Experts of a small language model: a shared expert of 128 neurons.
Below are experts of layer 2 (counted from 0) of a mixture-of-experts language model. Rows are named router (the router's row for the expert) and show model dimensions 0-95. Each number is 128 + 32 x the weight over its row's rms, rounded and kept within 0 to 255.
After each expert's rows: a language model's description of what the expert responds to. This comes from a sample of Wikipedia text that the model never trained on.

# expert 0
router [123 134  72 171 134 113  62 114 107 139 138  66 143  92 120 128 147 118 149 126 123 174  76  59 131  98 103 134  70 135 192 100 154  96 114 139 128 157 183 120 135 111 129 116  83 145 164 166  89 157 162 144 104 164 198 136 123  75 109  65 128 122  91 107 137 122 103 117  90 116 123 102 148 129 100  79 115 118 169 113  96 121  98 136 119 128 187 203 126 128 104 140 123 109 173  39]
Description: Verb forms, mostly past tense or participles ending in -ed/-ated, after was/he/is, such as developed, released, had, made.

# expert 22
router [133  74 157 124 125 133 135 101 155 134 160 142 116 153 176 132 159 189 115  90 129 167 103 147 119 175 144 136  82 126 137  91 113 118 180 151 203 104  99 170  95 138 139 141 134 145 139 142 147 157 159  82 111 156 163  97 117  71 139  77 168  83 160 109 143 166 124  85  79 137 118 159 167 182 140 106 185 102  91 162 106 133 110  77 188 102 123 116  95  96  57 121 203 107 153 126]
Description: Articles the, a, an and determiners like his, their, another, usually following prepositions such as of, in, to.

# expert 2
router [120  85 113 157  90 112  81 115 156 141 124  66 120  80 171 116  88 149  57 165 189 158 141  92 154 101 123 146 105 176 196  95 182 135 108 175 168 136 175  92  73 103 176 150  91 161 138 131 138 118  97 111 109 124 112  73 130 132 112  93 121 128 148 159  81 137 128 155 165 163 129  73 162 137 124 142 102 118 146 123 108  69 164 177 117 178 132 192 150  83 112 135 121 158 114 138]
Description: Common nouns, adverbs and word-initial pieces in running prose, such as later, part, station, Act, back, belong(ing), According (to).

# expert 11
router [ 93 101 112  94 134 135  88 101  86 142 150  87 124  77 179  96 103  76  63 184 134 111  96 130 135 135 141 104 170 120 161  63  95 109  82 147 161 168 143 145 127  96 120 149 149 151 208 107 131 116 165 142 195 111 126  54 128 135 176  62 148  65 117 149 151 183 168 137 145 161 126  95 145 133 134  95 187 147 133 168 157 122 158  75 109 127 126 138 142 124  99 122 130 142 116  93]
Description: Prepositions and clause links such as as, by, with, for, in, when, after, often after a verb or comma; also the word-start piece al.

# expert 10
router [114 133 118 121 100 158 112 157 116 119  78  66 147 133 132 155  91 142 155 149 127 105 105  86 158 151 102 126 132 120 162 146 117 156 119  89 178 207  81 134 108  56 173  92  93  51 121  82  83  82 115 109  97 135 143 146  78 113 162  79 136 149 116 109 159 147 159 139 123  91 186 148 131 202 154  71 164  85  89 144 122 145 100 102 115  82 151 116  94 145 127 149 139 188 147 110]
Description: Middle or final syllable pieces of ordinary and proper words, such as le in Colleagues and Orleans, er, y, es, ate.

# expert 20
router [118 154 119  93 170 116 116  71 104 138 136 111 183  87  97 142 146 165 159 136 153 186  58  80 133  93 142 199  97 106 158 144 147 100 145 119 166 137 157 165 135 130 108 171 115 147 194 111 106  97  99 150 159 154 127 143 133  48 106 122 143 110 113 162  98 151 115 174 103 190 105  88 146 140  96 184 190 160 161 196  85  68 118 131 123 144 141 128 157 149 123 148 130  94 128 145]
Description: Nouns for sports and entertainment topics after the, his or 's, such as season, career, team, film, album, vocals, players.

# expert 29
router [117  72  72 119 182 137  81 151 127 177 143 120 155  85 155 120  90 114  71 186 147 119 130  81 136 115 136 186  99 113 173  78 128 132 116 145 161 163 142 118 102  99 152 166  66 149 197 101 133 138 113  94 206 171 170  60 115 113 137 111 160  96 115 139 125 160 134 136 130  99 101 106 124 166 152 117  96 124  74 166 106 115 119 111 105 173 181 121 148 154  69 123 166 162 141 130]
Description: Spaces and digits before numbers in tables, election results, coordinates and date ranges, such as 1921, 1954, plus current and two.

# expert 18
router [124  67 128 120 170 103 103 176  98 174 131 130 161 114 150 194 102 136  78 130 116 131 127  91 116 132  71 136 134  94 169 122 103  83 119 113 109 156 135 149 126 164 223 147 146  86 144 112 149 104 166  79 129 151 137 166 115 148 152 100 103  98 105  78 117 146 120 115 168 106 132 159 122 165 155  98 141 141 122 231 140  70 113  84 155 112 153 105 179  67  86 128 125 115 146  69]
Description: Capitalized first fragments of proper names, people or places, such as Bur in Burton, Mar in Marko, Jer in Jerry, Al, Ch.

# expert 7
router [111 162 110  86 182 129 119 193 160 161 132 133  99 145 188 114  87  91  96 187 211 125 143 145 101 117 135 222 132 117 117  99 147 158  93 123 150 119 114 158 104 150 113 167  90 160 198 111 107 163 154  75 117 149 120 120 132  82 163 113 152 111 163 142 125 130 173 111 146 153 124 125 121 136 172 119  78 202  80 134 109 136 101 140 130 137 168 118 126 134  51 121 131 103 116  77]
Description: Colons after infobox field labels like Country:, Died:, Area:, plus degree signs in coordinates and colons in times or date ranges.

# expert 12
router [114 143 125 180  96  89 110 123  83 130 100  86 119 118 161 106 146 115  59 144 162 116 146 114 130 165  93 144  78 137 117  83 153 120 106 139 180  99 104 156 108 119 136 146 136 156 139 140 160 156 171 141 125 158 176  96 111 113 212  75 215  80 105 101 171 134 114 115 149 175 126  85 166 126 106  90 161 100 128 210 167 118 142 139 125 151 194 167 105 107 142 179 128 123  98  89]
Description: Prepositions after nouns or verbs, chiefly of, in, to, at, from, during, as in "rest of his life", "based at".

# expert 21
router [103  92 106 184 103 162 109 170 175 163  72  50 124 100 131 175 162  98 114 166 134  85 154 114 104 169  69 136 147  91 162 109 118 139 127 113 135 140  92 103  67 129 132 161 136  87 118  93 130 109  95 133 152 128 152  86 134 107 129 142 164 153 149 120 170 157 102 105  60 185  88  99 132 126 170 127 123 101 166 105  63 157 145 135 108 123 222 124  80 149 117 110 153 166 133 158]
Description: Lowercase fragments inside words, often consonant clusters like st, th, ch, est, as in prestigious, utmost, Asselstine.

# expert 5
router [121 147 155 163 144  96  99 118  95 165  91 125 170  82  94 176 162 192  77 145 120 133  97 114 125 125 161 119 125  68 157 100 122 147  76 167 141 170 151 128 101 137 127 173  92 114 170 180  80 158  93 129 154 164 134 110 161  41 126 132 141 140  99  86 131 167 146 182 130  89 106 124 175 121  74 164 111 131  69 105 136  88 160 104 166 169 123 160 116 132 120 144 122 179  70 159]
Description: Tokens in demographic, geographic and math text, such as %, km, ′ in coordinates, _{, $, population, States, and infobox labels like Elevation.

# expert 6
router [113  82  72 111 173 136  87 143 124 167 146 132 154  90 149 115 102 122  64 180 156 127 145  81 134 118 135 193 104 118 167  81 128 131 116 151 161 168 138 130  91 102 166 155  64 144 192 103 135 128 106  97 203 176 173  49 126 115 142 108 161  85 121 140 142 152 125 142 122 106 109 115 125 171 153 123 107 131  75 171 114 111 122 110 117 187 185 118 160 160  68 143 159 166 132 145]
Description: Place-name words and endings like City, Town, Park, Street, -ford, -wood, plus digits 2, 4, 3 inside numbers and formulas.

# expert 19
router [ 41 132 113 190 157 167 158 151 145 133 130 130 140  99 119 162 149 117  89 158 208 105 152 144  90 164 128 104 137 143 151  81  72 167 136 144 190 184 158 111  98  83 155  86 116  75 191 113 145  98  95 117 150 116 176 103 173 119 110 116 111  99 177 136 164 150  84 115 116 128 144 118 138 121 120  95 117 127 147 157 132 139 129 119 112 108 223 141 157 124  68 153 136 159 172 133]
Description: The second or third digit of years, mostly 9, 8, 7 in 19xx birth and death years, also digits in table numbers.

# expert 25
router [ 93  79 101 128  77 162  67 153 157 103 134 136 176  83 101 146 141 107  94 130 110 145 155  89 106 127 148 151 120  76 164  86 140 149 127 109 191 140 137 140 168 117 117 180 108 129 118  86 131 179  89 100 128 107 160  85 171 129 161 122 130  86 184 149 142 178 136 106 142  85 168 126 105 154 176 161 182 135 164 181 111 124 117  87 130 175 175 109 148  94  91 147 172 188  67 112]
Description: The last digits of years in dates and ranges, such as 1999, 2008–2009, 1926, plus the word century.

# expert 27
router [144  74 117 109 157 120  65 116 107 189 136  88 157  91 150  89  88 148 103 185 124 140 104  94 132 115 123 159 120  89 152 106 155 106  88 167 168 139 133  92  74 113 191 161  66 160 151 101 104 119 139 112 173 183 186  85 129 145 143  83 165 128 106 139 127 127  79 110 123  85 112 149 150 148  97 109 103  74 112 167 127 138 134  85  99 140 121 154 147 151  51 153 144 205 125 140]
Description: Mid-word fragments in names and rare words, such as rid in corridor or Cambridgeshire, il, ur, plus but and however.

# expert 4
router [124  83 161  80 163 142 140  73 117 104 163 129 195 153 112 103 100 154 136 127 103 109 118  80 131 136 158 108 119 111 104 137  65 173 138  82 141  89 128 134 122  78 130 129 117 150 143 139  93 113 101  98 135 170 143 159  97 110 168 147 228  90 182 170 104 140  98 172  96 119 113 163 135 132 113  72 147 143  68 175 150 124 159  71  83 158 137 105 135 153 127 161 171 157  84  65]
Description: Vowel-heavy word-final pieces of foreign names and terms, such as Polt-ava, Dar-ius, Madon-na, pygmae-a, plus the i in Semi-final.

# expert 16
router [115 145  90 166 156 136 151 131 171 132 142 159 157 117  76 119 134 186  38 163 117 122 152 135 133 126 163  84 143 151 168 100 144 109  83 173 121 129  93 164 101 117 138 145 147 136 111 166  81 156 141  92 161 173 165  79 100  99 134 154 180 140  80 181 108 118  93 126 122 165 155  72 152 123 185 161 109 149 111 216 164 139 115  88 162 132 159 115 103 130 145 149 203 146 117 161]
Description: Sentence-final periods and closing parentheses, decimal and abbreviation points, and subject pronouns it, he, they at clause starts.

# expert 30
router [ 86 130  84 153 102 169 114 109  96 203 137 156 116 153 156 128  92  97 143  83 156 111 166 164  71 171  94 132  68 132 116 141 106 126  91 133 119 175 155 170 165  84 115 128 158 119 183 177 164  89 129  69 176 146 104 100  98 120 119 132 122 100 110 142 143 150 125  71 157 126 115 115 115 141 160 161 181 141  77 181 181  94 124 108 104 117 144 157 166 106 136 128 206 151 167  82]
Description: Single capital letters starting words or acronyms after headings, parentheses or line breaks, such as O in Off, M in Militia, ESA.

# expert 26
router [133 140  92 154 157 133  68 162  81 160 188 159 173 141 115 134 145 175  71 160 161 139 132  81 180 143 116 148 145 147 192 101 114 172 118 172 139 149 138 123  50 141 196 139  99 154 165  85 137 158  96  51 150 150 144 126 112  93 115  94 162 154 112 120 134 155 146 107 132 110 117 143 132 215 167 121 135 120  93 163 124  83 114  87  64 157 106 114 131 157 107 137 157 154 139 118]
Description: Words and pieces at the start of table cells or after pipes, such as Bronze, ·, place, High, in medal tables and asteroid lists.

# expert 15
router [127  57 142 170 149 130  89 156 175 194 120  87 126 109  80 134  93 115  99  82 131 142 111  69  90 125  75 120 105  99 133 123  99 132 135 114 142  91 142 107 133 170 157 143 135 126 155 129 171 139  84 107 113 172 186 131 198 121 131 121 174 150 114 159  96 181 146 158 190 124 134  89 119 170 135  88  83 163 141 138  99  77 148 102  94 110 115 121  78  82 127 134 205 184 143 140]
Description: Short lowercase fragments early in a word before suffixes like -ation or -ic, such as omm in accommodate, cre in creates, Reg in Regular.

# expert 28
router [120  66  76 116 179 139  88 148 132 176 144 119 162  84 154 117  96 109  75 183 148 114 134  81 143 107 136 191  97 111 175  78 124 134 110 149 161 163 146 111 103  96 145 164  62 155 192  97 134 142 114  96 209 168 174  61 110 115 135 110 161  95 111 137 126 161 131 136 134  99 108 106 118 167 152 121  99 123  85 171  98 118 123 112 109 174 183 123 148 149  73 118 162 163 139 131]
Description: Scattered function tokens: and, was, opening parentheses, blank table cells, plus word pieces like honor and months such as October.

# expert 8
router [132  72 159  97  79 108 123 121 104 122 173 121 183 100 151 169  86 115  97 171 156  93 143 142 144 125 151 157  85 147 119 110 157 132  94 149 131 112  86  99 118  78 117 173 102  93 146 142  79 154 147  39 131  99 174 144 138  75 115 103 212  71 126 138 133 142 142 139  63 182 140 117 140 115 165 173 111 165 122 158 160 144 121 143 126 135 177 153 119 137 133 184 186 142  72 138]
Description: Commas and comma-like punctuation such as ), and ", after years, introductory phrases and list items, as in "In 2001, Hindus".

# expert 17
router [113  62  75 117 183 143  87 148 128 172 142 120 157  92 153 121 103 115  73 187 145 119 133  77 135 117 130 184  96 118 177  78 121 138 118 143 166 170 137 122 101  98 158 173  69 149 196 102 135 143 111 101 207 169 174  58 128 110 136 112 165  96 116 146 132 158 136 132 127 103 108 112 124 168 149 117  94 123  72 167 102 112 119 114 108 172 180 124 149 156  67 128 163 157 137 130]
Description: Spaces and first digits of years and numbers in dates and tables, such as 1963 or 1790s, plus a few adjectives like true and many.

# expert 1
router [102 121 135 137 116 111 136 146 145 143 154  91 118 138 184 145 148 129 141  97 149 112  91 103 126 187 135 184 114 144 138 126 149  99 148 127 119 102 115 113  96 126 155 168 123 140 193 147 169 156 163 135  95 186 169  87 159  28 176 140 158  98  97 162  89 145 110 143 110 146 138 148 206 154 174 165 108  77  81 173 172  60  87 123 164 105 149 146 112 138 159 171 131 182 162 110]
Description: Pipe characters separating cells in wiki tables, mostly after numbers in results, statistics and election tables, plus some semicolons.

# expert 14
router [125 102 178 137 197  78 143 122 171 189 144 147  77 122  82 131  69  95  49 174 156  83 169 120 159 153 106 185 141 152 146 118 162 150 136 159 147 103 131  95 124  80 121 100  99  96 177 174  88 106 153  69 169 132 133 133 126 151 110  64 129 168  92 129 184 161 140 123 145  98 111  95 150 153 150 153 165  89  84 175 133  98 102 161  93 146 153 130 132 129  91 135 138 131 134 124]
Description: Hyphen bullets starting lines in track lists, credits and infoboxes, leading table pipes, spaces inside table cells, plus minus signs and en dashes.

# expert 31
router [102  70 114 101 132 121  73  98 151 148 162 109 156 122 155 146  90 168 112 163 143 183 111  73 154 117 116 118  72  84 144 128  77 111 159 175 144 125 154 131 117 102 152 165 152 157 228 114 103  83 141  49 157 184 169 155 126 150 158 130 135  92 125 180 104 170 106  98 165 105 114 127 140 154 168 113 123 157 100 133  88  71 127 169 140 158 189 125 134 136 153 128 136 137 183 134]
Description: Short lowercase word-initial pieces after articles or prepositions, such as ind in indigenous, f, d, sp in spending, psych.

# expert 13
router [ 97  86  81 106 125 152 104  83 137 170 152 146 125 127 156 155 113 143 106 132 145 125 140 118 126 180 172 123 138 114 194 119  91 117  94 115 127 107 170 196  99  87 127 155 189 161 200 113  95 120 148 146 175 138 133 139 108 111 112 116  98  99 168  80 138 132 150  69 147 108 113 161 142 231 164 134 136 162 170 131 135 110 146 104 168 159 146 155 174 135 125 164 223 139 157  96]
Description: A single capital letter or short capitalized piece starting a proper noun or title word, such as S in Sampras, J in Jaguars, R in Rider.

# expert 9
router [ 88 103  90 130 170 120 130 159  94 166  84 120 137 149 114 168  93 128 117 132 192 105 154 144 153 181 133 157  95 146 128  94  99 117 135 185 185 119 127 117  93 131 147 165  98  89 185  97 137  97 114 156 167 111 169 124 102 145 103  96 170 118 161 148 175 181  58 115  56 147  87 129 141 102 162 140 109  91  90 162  95  82 167 152 102 153 195 108 164 136  82 164 151 112 161 141]
Description: Individual digits, mostly 0 and 1, inside years like 2016 or 2006 and in table figures such as 0.0.